Experts of a small language model: 2 picks a token.
Below are experts of layer 4 (counted from 0) of a mixture-of-experts language model. Rows are named router (the router's row for the expert), gate (a neuron's input weights, with its number), up (a neuron's input weights, with its number) and show model dimensions 0-95. Each number is 50 + 15 x the weight over its row's rms, rounded and kept within 0 to 99.
After each expert's rows: "comes after" lists some tokens at least twice as common just before its tokens as in all text. This comes from a sample of Wikipedia text that the model never trained on. Tokens count by the router's weight.

# expert 41
router:60 35 52 56 45 79 38 45 43 29 56 57 68 50 36 41 39 51 52 26 32 36 55 28 61 35 66 47 38 47 63 75 60 71 48 46 72 49 53 62 48 24 53 38 41 72 40 52 44 35 62 55 80 44 37 75 38 73 58 26 68 51 61 34 60 63 64 76 34 65 47 38 57 39 35 30 32 45 26 59 57 72 26 40 65 65 44 49 29 46 50 39 44 39 38 33
gate0:10 58 57 75 33 85 42 45 29 70 58 64 26 41 62 57 37 25 57 66 28 64 45 66 77 67 50 34 33 47 79 46 68 37 17 33 50 53 65 52 26 47 40 47 45 19 59 32 32 62 59 53 43 85 74 69 53 52 50 40 46 57 75 42 85 55 32 72 47 55 71 73 55 31 70 84 45 54 51 29 31 63 40 23 61 56 49 37 44 65 43 58 61 52 39 56
up0:69 62 66 44 51 30 84 68 70 45 18 69 76 39 80 57 83 57 49 58 67 71 55 43 61 40 54 50 50 54 28 68 66 31 63 51 56 44 53 46 64 56 70 47 41 46 64 44 71 69 55 51 16 37 40 37 57 63 76 31 61 56 42 53 46 62 46 32 34 42 25 40 49 54 23 37 54 67 55 66 50 66 49 47 37 49 36 50 55 59 67 06 68 48 39 48
gate1:47 34 81 70 51 53 38 30 57 56 49 43 53 43 82 35 49 34 53 68 50 85 44 14 67 46 48 67 11 55 37 66 79 30 34 46 58 47 55 57 31 55 65 59 39 77 59 55 61 46 93 74 84 32 58 60 37 39 53 42 70 57 79 60 68 81 66 65 80 32 36 56 45 43 53 44 41 24 43 57 58 61 42 46 45 44 32 52 64 30 60 67 27 40 56 64
up1:37 38 73 75 33 59 29 33 72 65 51 47 75 52 63 34 45 42 62 49 22 30 35 56 40 33 54 46 89 20 50 38 69 58 48 56 61 71 56 61 54 49 38 48 58 41 37 45 63 54 53 68 53 35 75 60 43 37 43 49 23 45 46 59 46 65 39 50 76 60 56 57 29 28 43 52 46 46 57 56 46 21 49 64 28 64 42 55 72 56 60 46 68 46 56 47
comes after: "0 ", " ", "was ", "% ", "is ", "1 "

# expert 40
router:64 32 58 54 56 77 37 44 44 32 56 67 70 52 41 39 33 47 49 34 36 37 56 32 64 27 65 53 39 49 67 79 58 70 45 40 74 59 54 64 48 25 57 37 42 69 42 54 46 34 60 67 78 33 43 72 41 69 60 24 61 51 65 31 69 59 66 67 37 71 54 33 54 37 29 30 33 46 31 61 56 65 28 42 68 72 38 55 26 43 44 39 42 43 36 33
gate0:46 60 50 55 47 52 96 64 32 64 47 50 74 46 32 46 40 35 66 46 55 57 31 70 72 28 46 68 46 50 43 29 38 35 43 57 26 22 55 34 73 53 63 63 52 50 39 07 53 64 51 66 53 52 57 28 49 68 47 33 34 51 62 51 63 55 45 51 37 59 48 35 67 51 57 61 55 48 61 39 72 72 51 49 68 17 68 49 56 48 47 37 48 48 64 28
up0:36 40 45 55 12 38 46 37 28 66 42 32 35 42 46 40 16 65 55 43 49 74 41 55 60 46 23 37 31 75 30 45 60 36 44 40 62 60 48 45 63 56 51 70 60 63 61 57 38 56 55 58 48 58 66 67 47 41 78 50 36 55 99 72 60 49 40 32 37 33 79 45 77 43 40 71 67 43 56 46 71 51 47 45 52 52 46 68 20 35 65 42 66 36 50 42
gate1:51 47 40 54 59 38 50 25 55 29 44 61 47 51 50 53 40 65 40 61 08 58 29 86 61 31 44 36 60 61 47 55 47 51 32 43 19 24 52 28 60 31 53 51 45 69 71 30 30 48 61 48 77 59 31 67 53 34 36 48 52 69 45 83 63 72 88 51 45 40 38 59 59 35 49 52 62 52 51 30 70 67 39 50 42 54 72 48 38 35 35 42 28 46 44 43
up1:53 57 40 78 71 56 65 65 44 36 52 77 53 23 48 57 54 35 45 50 18 59 38 46 33 66 50 48 82 42 64 30 39 33 33 62 49 49 42 55 45 57 54 17 74 18 47 45 27 58 52 52 40 77 74 16 67 51 45 69 42 81 71 42 77 61 33 61 58 79 58 41 47 57 46 54 34 07 48 46 62 50 26 66 67 51 38 72 59 67 27 38 52 58 64 46
comes after: "| ", "0 ", "for ", "1 ", "of ", "2 "

# expert 34
router:62 27 78 69 40 73 24 65 60 48 54 64 50 39 51 40 28 36 56 42 22 34 52 50 63 40 49 52 30 49 79 62 53 51 36 58 57 54 60 51 46 25 35 38 53 57 18 65 65 45 76 65 73 58 49 54 38 60 56 25 36 82 43 42 80 53 40 83 44 38 71 35 68 32 39 41 26 48 40 58 59 65 50 41 68 57 58 61 46 46 33 58 36 63 31 31
gate0:43 49 70 38 91 62 51 46 68 58 53 61 27 52 55 30 13 74 68 52 17 84 56 55 34 61 40 64 52 30 43 36 55 49 62 35 47 32 56 79 27 37 58 48 13 44 38 52 65 47 63 78 72 30 56 51 51 18 41 39 35 66 43 33 52 54 65 50 47 56 35 54 36 46 50 36 32 30 53 91 61 49 42 58 45 52 45 55 33 43 65 52 57 51 55 59
up0:75 25 16 53 11 32 57 55 62 37 44 17 50 36 39 66 44 51 45 51 55 62 50 24 50 40 35 40 32 40 66 27 51 61 49 28 68 72 36 53 76 58 45 59 61 51 65 52 37 67 78 26 65 47 37 64 62 72 91 33 45 44 43 67 71 44 28 40 35 47 68 44 61 44 67 57 40 56 43 48 70 62 36 60 68 51 55 43 36 52 83 65 30 44 68 37
gate1:40 36 54 42 53 47 55 42 39 71 67 45 55 57 48 70 41 39 59 63 46 53 40 12 54 60 54 24 44 38 41 28 62 65 88 45 73 36 55 65 57 54 39 37 75 58 66 49 56 45 61 47 59 27 37 69 55 65 67 49 58 58 64 80 62 14 57 53 36 45 33 53 62 53 13 51 56 69 57 63 53 43 53 49 12 53 51 63 48 65 72 53 59 67 59 54
up1:48 55 46 66 49 49 58 40 46 45 48 48 54 23 69 44 70 75 35 47 17 71 45 56 59 37 49 70 73 67 45 62 34 24 12 66 31 62 40 32 45 59 53 42 26 36 48 50 63 58 57 63 28 62 52 40 52 54 34 55 40 62 60 38 40 78 72 29 58 55 58 49 32 43 72 30 39 40 46 29 48 55 60 64 81 44 51 30 57 40 37 48 43 28 44 59
comes after: "\n", "\n\n", ".", "\n  ", " ", "="

# expert 47
router:80 58 54 42 58 79 53 46 37 50 53 57 65 65 43 34 45 52 37 45 24 50 69 39 78 59 55 43 53 36 53 75 66 40 38 35 72 54 48 38 61 58 57 50 62 48 35 36 36 31 46 51 74 30 42 87 30 51 67 34 51 73 56 36 60 64 45 60 24 74 41 63 33 34 28 15 41 49 47 41 51 40 19 40 82 56 29 53 45 42 50 52 53 43 51 38
gate0:32 62 32 37 63 81 38 49 49 51 35 40 47 23 13 58 70 51 35 47 55 56 56 66 39 80 61 50 41 16 29 42 53 55 53 50 66 37 34 53 57 69 67 40 70 50 53 40 59 45 49 29 53 47 38 64 90 63 61 43 48 50 57 45 46 46 46 41 51 62 58 35 39 55 62 71 81 27 43 58 38 39 56 50 55 51 68 69 44 29 57 52 49 89 31 54
up0:69 46 57 25 49 30 53 46 58 43 55 59 54 97 72 51 47 56 43 57 55 22 45 21 55 46 36 60 66 73 44 66 39 47 46 55 06 50 74 64 51 38 58 39 25 70 44 57 35 41 52 46 50 42 57 21 24 54 41 45 58 65 52 61 43 68 53 49 65 26 32 74 71 57 66 15 41 44 58 44 46 31 48 36 14 28 33 46 48 68 57 50 48 25 77 64
gate1:26 21 69 31 42 50 52 30 66 42 61 57 49 57 85 57 53 32 57 43 33 95 42 53 56 23 24 26 38 57 33 55 31 39 41 48 42 74 46 28 47 43 57 42 17 51 50 59 52 53 35 43 28 36 60 24 12 49 49 60 36 44 79 66 29 63 56 44 36 48 47 62 61 62 59 61 73 49 68 38 52 78 30 38 58 54 44 29 66 66 58 42 25 21 30 32
up1:46 22 75 41 50 59 48 39 66 51 47 58 32 61 59 30 51 38 45 67 21 69 39 35 66 54 37 39 58 53 29 55 34 66 68 61 43 24 34 32 61 45 69 30 43 37 45 39 55 59 53 14 61 55 40 45 43 36 44 69 37 48 72 49 44 74 44 61 63 37 48 48 51 68 54 51 50 48 67 41 17 75 18 58 43 53 62 29 57 53 69 19 55 38 27 46
comes after: "of ", ". ", "in ", "is ", "as ", "with "

# expert 76
router:65 31 63 57 54 77 38 45 45 33 58 65 66 46 27 36 36 44 52 30 41 30 57 26 67 33 65 42 37 53 62 77 55 68 39 42 73 49 49 58 45 30 58 35 45 59 39 50 39 27 53 67 77 36 29 76 41 76 56 36 66 53 61 30 59 59 61 71 32 59 55 39 56 42 28 29 31 49 25 62 55 79 24 44 69 64 36 53 27 44 45 36 45 43 39 27
gate0:68 62 44 68 55 56 47 58 36 25 49 11 71 50 27 67 64 29 56 57 52 31 29 63 39 19 45 63 44 37 74 49 43 45 43 51 98 50 30 56 07 38 77 53 62 44 54 46 65 22 51 31 69 40 35 52 25 62 26 47 68 49 52 50 65 16 21 71 35 77 49 52 39 54 50 38 61 34 37 37 47 42 31 35 55 48 58 53 52 49 58 13 38 49 20 57
up0:35 50 44 38 58 40 26 33 54 41 42 32 42 73 28 57 30 51 64 65 38 57 42 69 60 75 55 45 43 49 36 33 68 60 35 51 28 60 55 51 50 37 90 56 82 67 43 78 53 75 22 61 52 57 56 43 41 53 42 74 81 35 63 70 28 43 51 46 51 55 29 61 43 52 22 51 11 44 58 70 49 31 72 58 45 81 31 43 14 47 40 30 33 53 30 56
gate1:68 41 03 37 42 60 61 53 50 20 42 54 37 60 39 39 46 60 24 47 48 48 57 46 69 56 38 45 52 36 65 80 54 48 38 60 49 45 45 38 52 45 64 70 39 54 67 31 51 47 63 43 64 79 89 64 47 35 76 40 44 43 56 32 63 58 54 53 29 51 53 68 65 49 48 71 32 26 42 78 45 44 52 37 49 62 12 44 50 55 47 37 45 38 17 38
up1:34 27 75 62 56 45 66 39 36 55 26 75 46 46 70 22 60 62 47 50 45 25 57 28 49 30 10 56 45 50 58 53 61 32 60 35 72 32 57 51 53 45 36 24 25 67 36 40 47 56 57 37 57 42 69 46 27 55 31 51 57 48 50 81 45 35 14 32 37 50 53 26 58 52 49 31 54 46 41 48 45 34 56 61 45 71 49 48 57 49 13 53 63 60 60 38
comes after: "|", ". ", "member ", "University ", "part ", "one "

# expert 13
router:59 36 58 56 56 75 49 45 43 27 51 63 62 56 31 44 35 44 43 28 32 31 54 26 64 28 67 49 41 50 58 80 54 67 43 43 76 56 50 57 50 28 60 35 39 71 35 50 44 32 61 66 75 40 39 71 42 76 61 22 62 59 58 28 66 63 58 71 38 67 56 35 46 41 32 28 35 47 30 61 55 73 27 34 67 74 40 57 34 45 49 39 42 46 45 34
gate0:46 31 90 56 73 47 85 42 35 50 31 46 49 26 45 39 49 59 49 63 74 57 62 45 82 45 47 46 59 54 56 37 58 49 29 39 38 65 36 36 52 49 63 59 60 46 36 64 42 62 58 51 68 37 53 64 54 86 77 24 58 42 55 62 82 31 18 54 57 57 31 46 39 72 43 29 57 51 54 31 46 41 47 65 75 46 39 80 30 35 08 52 43 41 66 40
up0:28 46 52 66 54 55 66 42 53 46 56 25 19 12 27 42 50 76 65 71 86 26 55 45 42 54 43 64 35 53 44 54 68 36 36 33 38 75 49 50 47 31 52 56 65 58 34 58 56 31 58 89 25 17 63 76 56 64 21 59 63 55 43 71 53 45 52 25 71 56 31 34 40 38 47 30 40 65 48 44 58 30 44 48 83 71 56 67 61 42 28 66 56 67 62 55
gate1:58 64 39 46 51 49 17 50 69 42 57 36 71 35 43 42 69 45 37 41 47 43 39 39 49 63 30 53 28 59 59 50 63 54 43 57 85 30 66 61 51 52 39 28 50 39 47 54 44 25 57 61 48 36 43 54 64 60 60 60 27 54 71 56 53 31 40 41 27 70 54 25 38 43 54 41 21 18 61 45 50 35 14 44 56 40 31 18 29 26 36 34 84 45 59 42
up1:48 37 26 43 47 11 16 48 69 57 43 61 81 65 62 65 81 18 47 55 31 45 66 32 51 66 44 69 56 70 41 58 48 31 55 35 68 37 82 55 75 41 75 31 47 67 50 40 81 58 59 51 34 47 35 52 80 65 65 25 50 41 45 46 64 35 50 55 67 44 39 38 42 60 51 84 16 65 51 51 55 41 43 34 32 58 44 13 58 57 50 52 58 52 59 32
comes after: ")", "|", "- ", "km", "Phylum", "1"

# expert 20
router:63 34 56 55 53 68 41 41 42 30 56 63 66 46 33 46 30 44 43 35 32 27 54 27 65 37 59 51 42 55 72 79 51 64 42 51 69 58 56 61 45 20 57 34 42 67 43 44 52 28 58 56 84 35 42 79 40 77 57 27 65 63 57 39 65 63 66 72 34 65 58 42 57 43 27 34 28 54 34 59 58 71 22 35 64 66 43 52 30 46 45 34 52 39 35 38
gate0:38 42 52 11 76 56 43 39 67 39 39 59 53 31 50 48 63 39 63 34 42 46 42 51 51 61 36 50 41 38 51 73 69 61 46 34 41 29 46 37 47 56 23 64 29 34 82 36 67 35 62 74 29 43 41 59 43 60 40 54 39 88 28 57 50 48 58 35 59 32 49 66 73 45 59 37 30 46 27 59 66 53 44 29 62 38 44 50 63 53 54 26 66 69 53 62
up0:40 47 49 24 59 38 24 42 44 28 51 50 31 64 70 43 45 39 27 71 49 65 47 57 18 36 37 56 64 53 20 60 43 59 65 43 46 41 37 52 41 53 59 49 49 39 37 52 64 41 27 64 58 48 48 42 21 47 38 63 38 69 75 51 51 67 46 71 47 35 81 36 28 56 44 15 35 42 67 56 41 64 85 34 58 59 56 46 72 32 53 31 71 45 45 42
gate1:68 39 34 57 52 55 39 54 55 42 48 69 59 42 54 41 36 73 33 65 73 38 64 48 33 69 51 56 64 63 50 86 33 47 63 66 55 33 32 53 79 45 59 40 32 73 49 39 51 77 40 51 44 51 61 34 47 62 44 46 44 67 52 12 53 30 57 50 46 50 60 45 36 36 33 48 43 55 62 13 14 50 56 74 44 48 74 31 14 56 79 53 77 35 64 44
up1:20 54 61 41 35 59 47 49 27 64 38 73 75 55 27 81 59 53 45 48 37 59 38 56 66 49 58 56 21 22 41 30 45 29 66 35 60 37 66 49 56 36 34 64 60 54 46 42 67 41 66 30 46 74 58 54 55 36 54 27 60 41 22 42 41 65 37 49 78 60 42 53 38 48 61 35 27 18 46 26 68 53 44 73 67 43 41 59 27 59 27 62 58 55 61 66
comes after: "in ", "from ", "of ", "with ", "by ", "on "

# expert 19
router:65 35 59 54 50 69 40 41 44 29 56 65 64 49 31 40 37 43 48 29 36 35 51 28 64 31 67 46 47 51 69 74 54 68 46 47 81 53 48 60 46 28 55 41 38 66 46 46 42 27 60 56 78 40 40 75 36 76 63 30 66 57 53 33 68 61 63 79 31 63 59 33 52 36 38 31 31 43 27 64 58 71 23 32 63 75 44 53 31 40 47 35 51 48 44 36
gate0:62 58 54 53 59 35 49 78 52 09 74 38 53 62 35 55 40 52 40 36 36 34 58 24 59 65 49 52 60 51 56 88 60 59 72 52 34 39 68 39 30 35 82 56 51 54 75 81 91 37 48 55 24 29 44 42 38 76 44 55 49 48 13 35 55 51 57 57 56 50 57 59 80 62 59 48 68 73 39 45 52 40 66 50 61 36 38 39 31 15 52 56 69 56 54 40
up0:40 51 67 40 60 44 38 55 51 28 48 37 54 59 32 43 59 54 34 52 33 27 70 40 44 55 62 43 39 57 43 64 52 58 49 12 44 79 60 40 25 41 80 52 13 44 81 55 92 60 67 25 42 60 50 39 50 52 43 59 33 53 11 21 39 56 59 57 57 66 61 66 65 61 53 43 39 76 45 38 45 35 47 39 53 50 48 53 38 29 48 58 70 74 62 81
gate1:80 49 55 66 77 85 48 19 67 42 49 36 30 63 49 38 39 64 58 53 33 30 52 68 49 28 45 45 34 68 63 63 38 38 66 25 78 40 63 41 58 53 75 52 80 56 26 68 32 49 61 57 53 45 40 56 50 33 35 50 87 46 55 57 53 56 59 79 21 63 41 39 40 25 82 27 30 56 56 59 51 48 55 65 75 39 67 60 20 31 53 65 65 83 52 21
up1:42 96 64 27 43 46 40 41 59 59 47 23 68 51 30 92 58 61 38 36 59 46 72 55 72 57 44 59 50 36 64 50 50 43 58 17 39 64 27 55 55 34 42 70 46 31 62 65 61 40 66 45 57 44 37 42 29 42 68 69 42 39 56 49 57 64 37 38 37 42 33 46 39 43 58 41 53 26 53 58 50 56 25 57 71 41 28 66 69 70 55 41 64 31 49 43
comes after: "|", "information", "(", "0", "200", "2"

# expert 35
router:63 34 57 55 47 75 43 44 47 34 63 61 71 54 30 47 37 54 48 34 34 37 50 26 65 28 62 47 43 54 67 69 50 61 45 52 75 54 50 60 49 22 59 43 39 71 42 49 44 31 64 61 71 39 38 75 38 75 61 30 63 65 58 23 68 56 66 69 37 73 55 42 55 39 37 28 26 52 36 58 61 72 26 42 69 73 47 50 27 43 49 39 45 41 38 34
gate0:54 59 65 67 39 15 52 21 53 52 27 45 59 63 41 63 40 59 47 31 56 39 46 58 51 24 51 25 35 45 63 64 63 39 41 16 66 34 24 57 52 66 42 64 48 51 54 51 54 72 50 36 46 36 49 84 75 62 46 35 55 62 68 32 65 55 63 46 38 58 69 37 66 57 57 48 23 39 51 32 68 77 65 23 44 50 34 12 37 62 50 40 25 30 32 29
up0:40 37 44 43 99 42 41 70 55 43 50 68 61 38 48 56 22 40 33 46 53 30 65 48 58 47 44 57 86 40 76 49 42 60 79 46 58 40 55 85 56 28 47 55 58 64 64 59 44 52 30 43 42 42 37 33 77 72 44 55 46 57 55 67 52 35 57 56 45 17 47 65 52 31 51 58 43 58 50 35 24 16 48 43 26 55 35 64 44 71 51 58 64 77 62 33
gate1:43 58 40 61 35 28 50 48 57 63 49 57 38 41 29 61 69 43 64 45 53 32 37 26 44 42 46 49 37 45 59 46 55 23 43 40 48 89 59 62 36 53 38 54 56 65 62 38 45 35 66 31 51 24 29 23 32 68 65 56 40 56 54 44 55 34 57 67 77 60 63 52 18 53 19 49 15 41 47 69 53 37 62 59 45 37 56 64 39 30 26 82 54 44 31 38
up1:49 63 56 49 50 64 27 47 61 44 19 48 24 75 23 59 54 53 43 71 28 53 52 56 62 83 37 28 35 60 73 32 40 47 74 48 52 46 38 29 40 38 51 53 49 83 45 37 58 46 65 37 71 56 48 55 64 50 86 61 43 55 61 60 46 53 58 59 54 43 46 38 54 52 38 58 53 54 72 86 40 64 21 35 55 54 56 68 41 33 43 37 64 54 33 50
comes after: "to ", "at ", "on ", "of ", "in ", "for "

# expert 71
router:47 28 69 54 40 80 55 39 25 34 44 68 54 40 44 40 19 44 35 32 30 27 38 40 61 32 42 56 32 41 73 48 57 72 56 64 45 49 65 69 56 47 51 24 59 47 55 53 29 40 48 53 56 31 52 50 52 81 39 11 46 37 50 31 46 70 41 74 49 81 69 26 38 50 63 41 25 41 35 71 59 71 48 46 60 55 68 59 33 33 48 41 40 45 38 42
gate0:41 58 37 35 50 60 56 62 61 34 32 47 57 50 53 38 47 62 49 55 46 47 37 25 40 42 38 45 44 37 36 51 62 74 79 73 21 37 48 44 85 34 51 35 31 49 43 48 47 39 74 37 50 38 41 19 74 66 62 65 44 55 41 17 69 44 57 39 77 31 64 50 64 29 46 30 48 61 49 66 73 48 32 20 52 28 52 44 72 42 57 43 58 49 71 56
up0:35 49 50 34 51 53 47 32 80 24 33 31 58 51 56 35 59 51 72 68 28 57 24 53 44 49 51 35 39 57 40 47 45 81 67 73 25 32 49 55 87 39 90 37 43 45 41 58 45 56 74 51 55 59 45 43 48 59 59 54 51 49 36 40 53 43 42 44 79 35 59 57 67 52 41 40 50 62 39 89 94 32 49 57 40 35 46 45 50 47 66 30 47 44 73 85
gate1:25 52 43 53 75 51 55 68 44 21 57 52 35 38 52 27 58 60 35 30 41 71 50 34 36 39 68 70 51 47 07 43 41 72 52 54 76 56 72 32 60 45 69 56 48 54 84 88 56 08 70 73 48 70 71 52 62 44 28 19 26 37 32 35 51 37 63 51 50 37 44 59 37 30 52 55 43 36 47 62 51 63 79 46 50 43 44 49 65 44 52 73 67 35 26 35
up1:53 41 64 36 66 57 67 39 43 37 32 56 59 65 47 73 76 61 61 34 52 54 75 62 67 54 51 67 49 42 55 30 30 99 60 32 73 61 33 57 61 56 57 65 46 58 47 88 47 72 70 41 65 45 43 60 33 48 42 52 58 69 49 52 35 53 53 46 55 65 25 62 49 56 63 47 76 53 38 34 43 46 50 59 50 38 43 23 49 53 52 58 67 26 46 31
comes after: "|", ".", "==", ")", "===", "="

# expert 45
router:62 31 41 45 49 44 66 49 36 57 44 61 60 65 27 30 63 56 66 61 33 20 43 37 69 52 63 66 58 41 52 74 77 66 54 54 49 48 51 56 55 36 86 40 48 61 37 35 33 43 61 36 70 46 46 78 27 49 36 38 55 73 63 20 61 56 50 66 43 44 39 28 61 33 40 48 56 56 44 62 42 93 54 52 49 64 43 61 27 51 60 51 51 50 51 29
gate0:54 48 71 57 48 37 39 64 45 67 21 57 55 45 44 42 79 56 60 38 41 30 55 43 49 49 68 44 63 47 61 85 46 42 46 39 29 36 67 31 38 70 37 52 45 45 50 38 43 52 47 35 17 39 44 35 31 53 73 58 63 69 74 59 44 54 51 67 67 72 33 33 38 70 62 34 52 31 55 50 23 44 63 57 29 51 76 65 72 58 47 28 79 53 61 32
up0:36 58 13 39 69 48 37 26 45 54 65 29 54 46 67 57 42 41 34 62 56 51 25 50 51 59 58 37 59 29 65 29 51 66 56 44 36 71 35 87 48 44 78 64 68 22 63 83 55 14 41 56 48 37 46 49 34 46 63 40 25 49 39 46 49 57 46 39 64 56 42 41 42 50 19 58 46 61 49 76 45 54 31 57 59 71 45 45 32 48 23 43 39 35 58 43
gate1:49 19 42 40 35 18 61 46 54 22 60 77 51 22 45 41 61 66 47 48 44 57 51 21 49 21 58 68 39 54 29 69 53 64 62 49 60 55 50 52 69 39 41 30 76 80 31 53 67 46 52 46 56 73 61 75 56 45 59 46 48 56 68 62 32 30 56 65 76 48 50 38 45 18 51 26 35 52 52 62 49 42 62 33 53 52 66 55 13 55 74 34 45 29 73 43
up1:62 32 67 70 57 58 57 36 37 38 38 61 67 69 37 18 40 90 47 43 22 57 51 38 46 37 70 62 63 14 66 50 59 72 69 51 61 67 45 53 41 62 45 62 55 43 33 54 52 55 38 40 58 50 58 57 43 42 57 03 42 49 30 32 36 50 55 63 73 60 47 37 65 60 45 50 64 49 47 67 37 56 23 45 45 31 49 45 35 49 81 36 52 52 46 78
comes after: ", ", "and ", "but ", "that ", "well ", "), "

# expert 30
router:66 31 49 53 50 70 46 46 41 27 61 63 64 55 32 43 27 44 44 27 39 34 51 28 65 38 72 49 41 51 58 84 52 63 45 51 71 57 52 61 48 29 49 41 44 73 38 47 39 31 61 67 75 36 32 73 45 75 59 25 63 59 57 34 65 58 59 70 31 65 56 40 57 37 33 29 39 52 32 56 49 69 29 35 65 69 45 54 32 34 47 35 46 46 41 39
gate0:49 49 57 66 33 08 52 47 57 50 44 61 33 54 71 27 38 75 91 66 57 55 45 43 70 68 31 39 45 62 36 58 24 64 51 46 63 47 48 32 40 29 50 53 25 69 53 36 51 67 67 21 69 24 71 81 64 44 63 62 40 35 43 52 44 79 53 62 30 52 53 37 59 85 39 63 36 48 55 42 37 21 36 53 46 37 65 37 45 43 55 40 48 45 24 60
up0:57 48 00 73 55 50 32 64 46 54 39 59 62 51 50 25 70 62 36 43 50 33 50 49 32 58 35 50 45 48 56 52 42 81 57 19 64 28 46 58 08 57 43 44 70 46 35 60 59 73 41 52 16 50 27 48 59 52 27 38 69 53 50 64 72 59 55 35 49 70 61 51 72 36 73 45 60 41 41 53 39 44 41 56 62 44 44 82 46 49 29 78 51 62 45 38
gate1:65 58 47 31 50 69 33 38 55 44 43 57 44 58 31 44 22 67 82 40 59 65 45 41 68 40 73 50 65 52 39 79 45 51 45 73 65 45 52 39 34 29 45 40 54 64 70 61 41 42 24 60 23 51 43 68 47 28 19 60 43 35 74 60 53 19 57 50 68 54 58 66 57 62 30 39 33 66 53 63 48 64 74 46 20 65 56 35 65 38 73 12 70 67 36 49
up1:30 78 52 34 59 46 30 65 09 44 57 65 65 66 87 53 55 42 44 56 40 22 40 99 53 50 33 51 70 48 51 33 71 34 43 57 63 39 67 42 68 70 56 33 78 55 39 60 72 44 12 29 34 61 58 49 48 72 24 48 55 46 42 62 49 56 44 54 49 65 18 50 47 46 43 36 55 19 52 42 35 41 36 56 47 59 54 39 31 28 69 56 38 35 67 49
comes after: " ", "also", ") ", "of ", "to ", "as "

# expert 9
router:63 35 55 55 57 67 43 44 45 35 56 65 60 49 27 42 36 42 45 33 29 36 51 32 60 30 70 50 40 57 65 76 57 64 42 56 73 55 52 65 48 23 61 35 44 75 51 47 42 29 64 59 76 40 38 76 39 74 64 28 63 52 66 34 68 55 65 80 44 64 62 41 53 43 29 41 33 48 34 61 53 71 25 34 66 69 41 54 35 43 44 36 44 43 40 36
gate0:52 36 28 27 31 48 72 51 61 57 59 39 48 46 42 62 52 29 57 13 41 56 39 66 39 55 40 44 65 59 39 70 48 49 61 50 57 51 60 32 30 34 45 55 30 48 44 48 65 44 48 51 62 58 55 58 64 48 38 63 55 27 46 24 12 69 48 47 05 48 54 87 63 36 68 48 52 58 49 62 29 62 46 20 69 76 49 56 51 58 65 21 51 58 52 36
up0:43 59 76 62 36 58 24 69 42 33 56 53 56 59 65 41 46 45 74 34 44 68 76 42 37 58 31 71 26 39 64 39 47 47 60 51 46 18 51 90 60 31 50 52 47 77 71 34 48 61 49 43 46 35 55 17 83 30 36 61 68 45 60 35 85 51 39 21 83 55 68 32 56 49 43 14 53 48 53 42 59 52 63 44 48 53 67 70 66 18 52 73 45 53 36 42
gate1:73 77 52 05 83 49 45 41 48 41 65 75 64 34 61 73 45 53 70 59 71 35 41 66 83 77 59 71 18 53 60 63 39 72 63 62 51 66 51 64 62 44 50 60 46 50 73 50 46 35 24 59 63 60 52 15 37 42 26 46 53 34 45 27 65 47 42 39 65 65 58 56 57 40 57 65 45 34 50 41 48 57 24 35 58 32 53 51 42 61 52 41 21 55 36 40
up1:41 37 51 85 36 36 32 56 68 44 63 58 46 54 68 41 24 62 45 43 72 43 56 41 47 50 35 36 58 51 29 53 64 35 61 50 44 67 64 33 53 56 31 67 45 51 25 53 49 41 50 63 63 58 69 88 56 51 35 53 43 48 44 47 35 46 66 71 63 36 52 61 72 56 24 28 36 59 39 56 37 50 41 29 41 77 50 34 73 53 27 36 48 61 74 77
comes after: ", ", "to ", "that ", "after ", "for ", ":"

# expert 77
router:64 26 55 56 56 74 40 40 43 27 57 64 69 47 30 40 34 44 43 30 37 30 50 31 61 34 64 48 47 53 64 76 53 66 45 44 71 52 50 60 49 26 57 37 39 73 41 48 44 25 61 58 74 45 38 69 43 74 60 35 67 58 59 33 69 66 65 81 36 63 58 32 51 40 34 36 31 44 28 65 56 71 26 37 63 68 42 48 34 38 48 39 47 42 39 33
gate0:57 86 39 46 58 59 58 60 54 57 49 49 61 43 30 60 70 49 46 58 46 53 68 55 14 45 20 37 33 49 52 62 50 40 42 57 70 48 29 37 40 75 61 24 72 50 16 45 38 41 45 76 62 77 49 62 30 57 49 33 61 43 35 47 64 53 85 57 62 55 39 63 46 60 49 28 40 46 63 64 44 66 49 60 56 57 41 59 48 57 61 59 39 51 51 46
up0:34 20 40 37 27 66 49 42 77 62 42 36 60 47 58 81 69 37 48 71 59 41 40 61 48 24 80 32 50 69 35 50 49 62 52 56 72 41 49 46 67 56 60 45 35 42 63 78 74 50 33 52 41 49 45 44 40 51 66 59 52 59 47 24 32 62 63 68 49 27 75 55 29 64 56 62 50 66 35 41 54 42 53 37 75 22 41 72 50 57 48 45 62 32 42 43
gate1:59 43 50 46 45 36 69 73 51 40 41 63 50 48 29 43 40 63 45 66 38 44 70 72 65 46 40 48 31 66 59 75 45 53 54 38 51 41 58 82 77 50 45 47 43 46 28 42 29 39 70 39 59 59 33 79 60 61 39 27 64 56 42 29 28 36 74 43 52 72 40 17 45 53 24 52 50 30 55 46 42 36 07 52 53 24 26 17 50 27 54 63 57 62 58 46
up1:78 70 38 53 55 79 65 56 49 71 65 65 51 71 73 65 33 48 45 54 48 31 52 47 17 60 52 51 71 58 59 27 64 49 38 54 66 38 52 58 44 34 63 40 32 63 55 56 63 99 56 68 50 50 70 47 43 76 53 35 34 43 73 43 47 67 71 57 38 45 46 68 62 36 33 33 24 45 57 44 46 60 57 44 63 53 40 17 60 40 71 41 18 35 53 78
comes after: "\n", ") ", "Win ", "Died", "2", "3"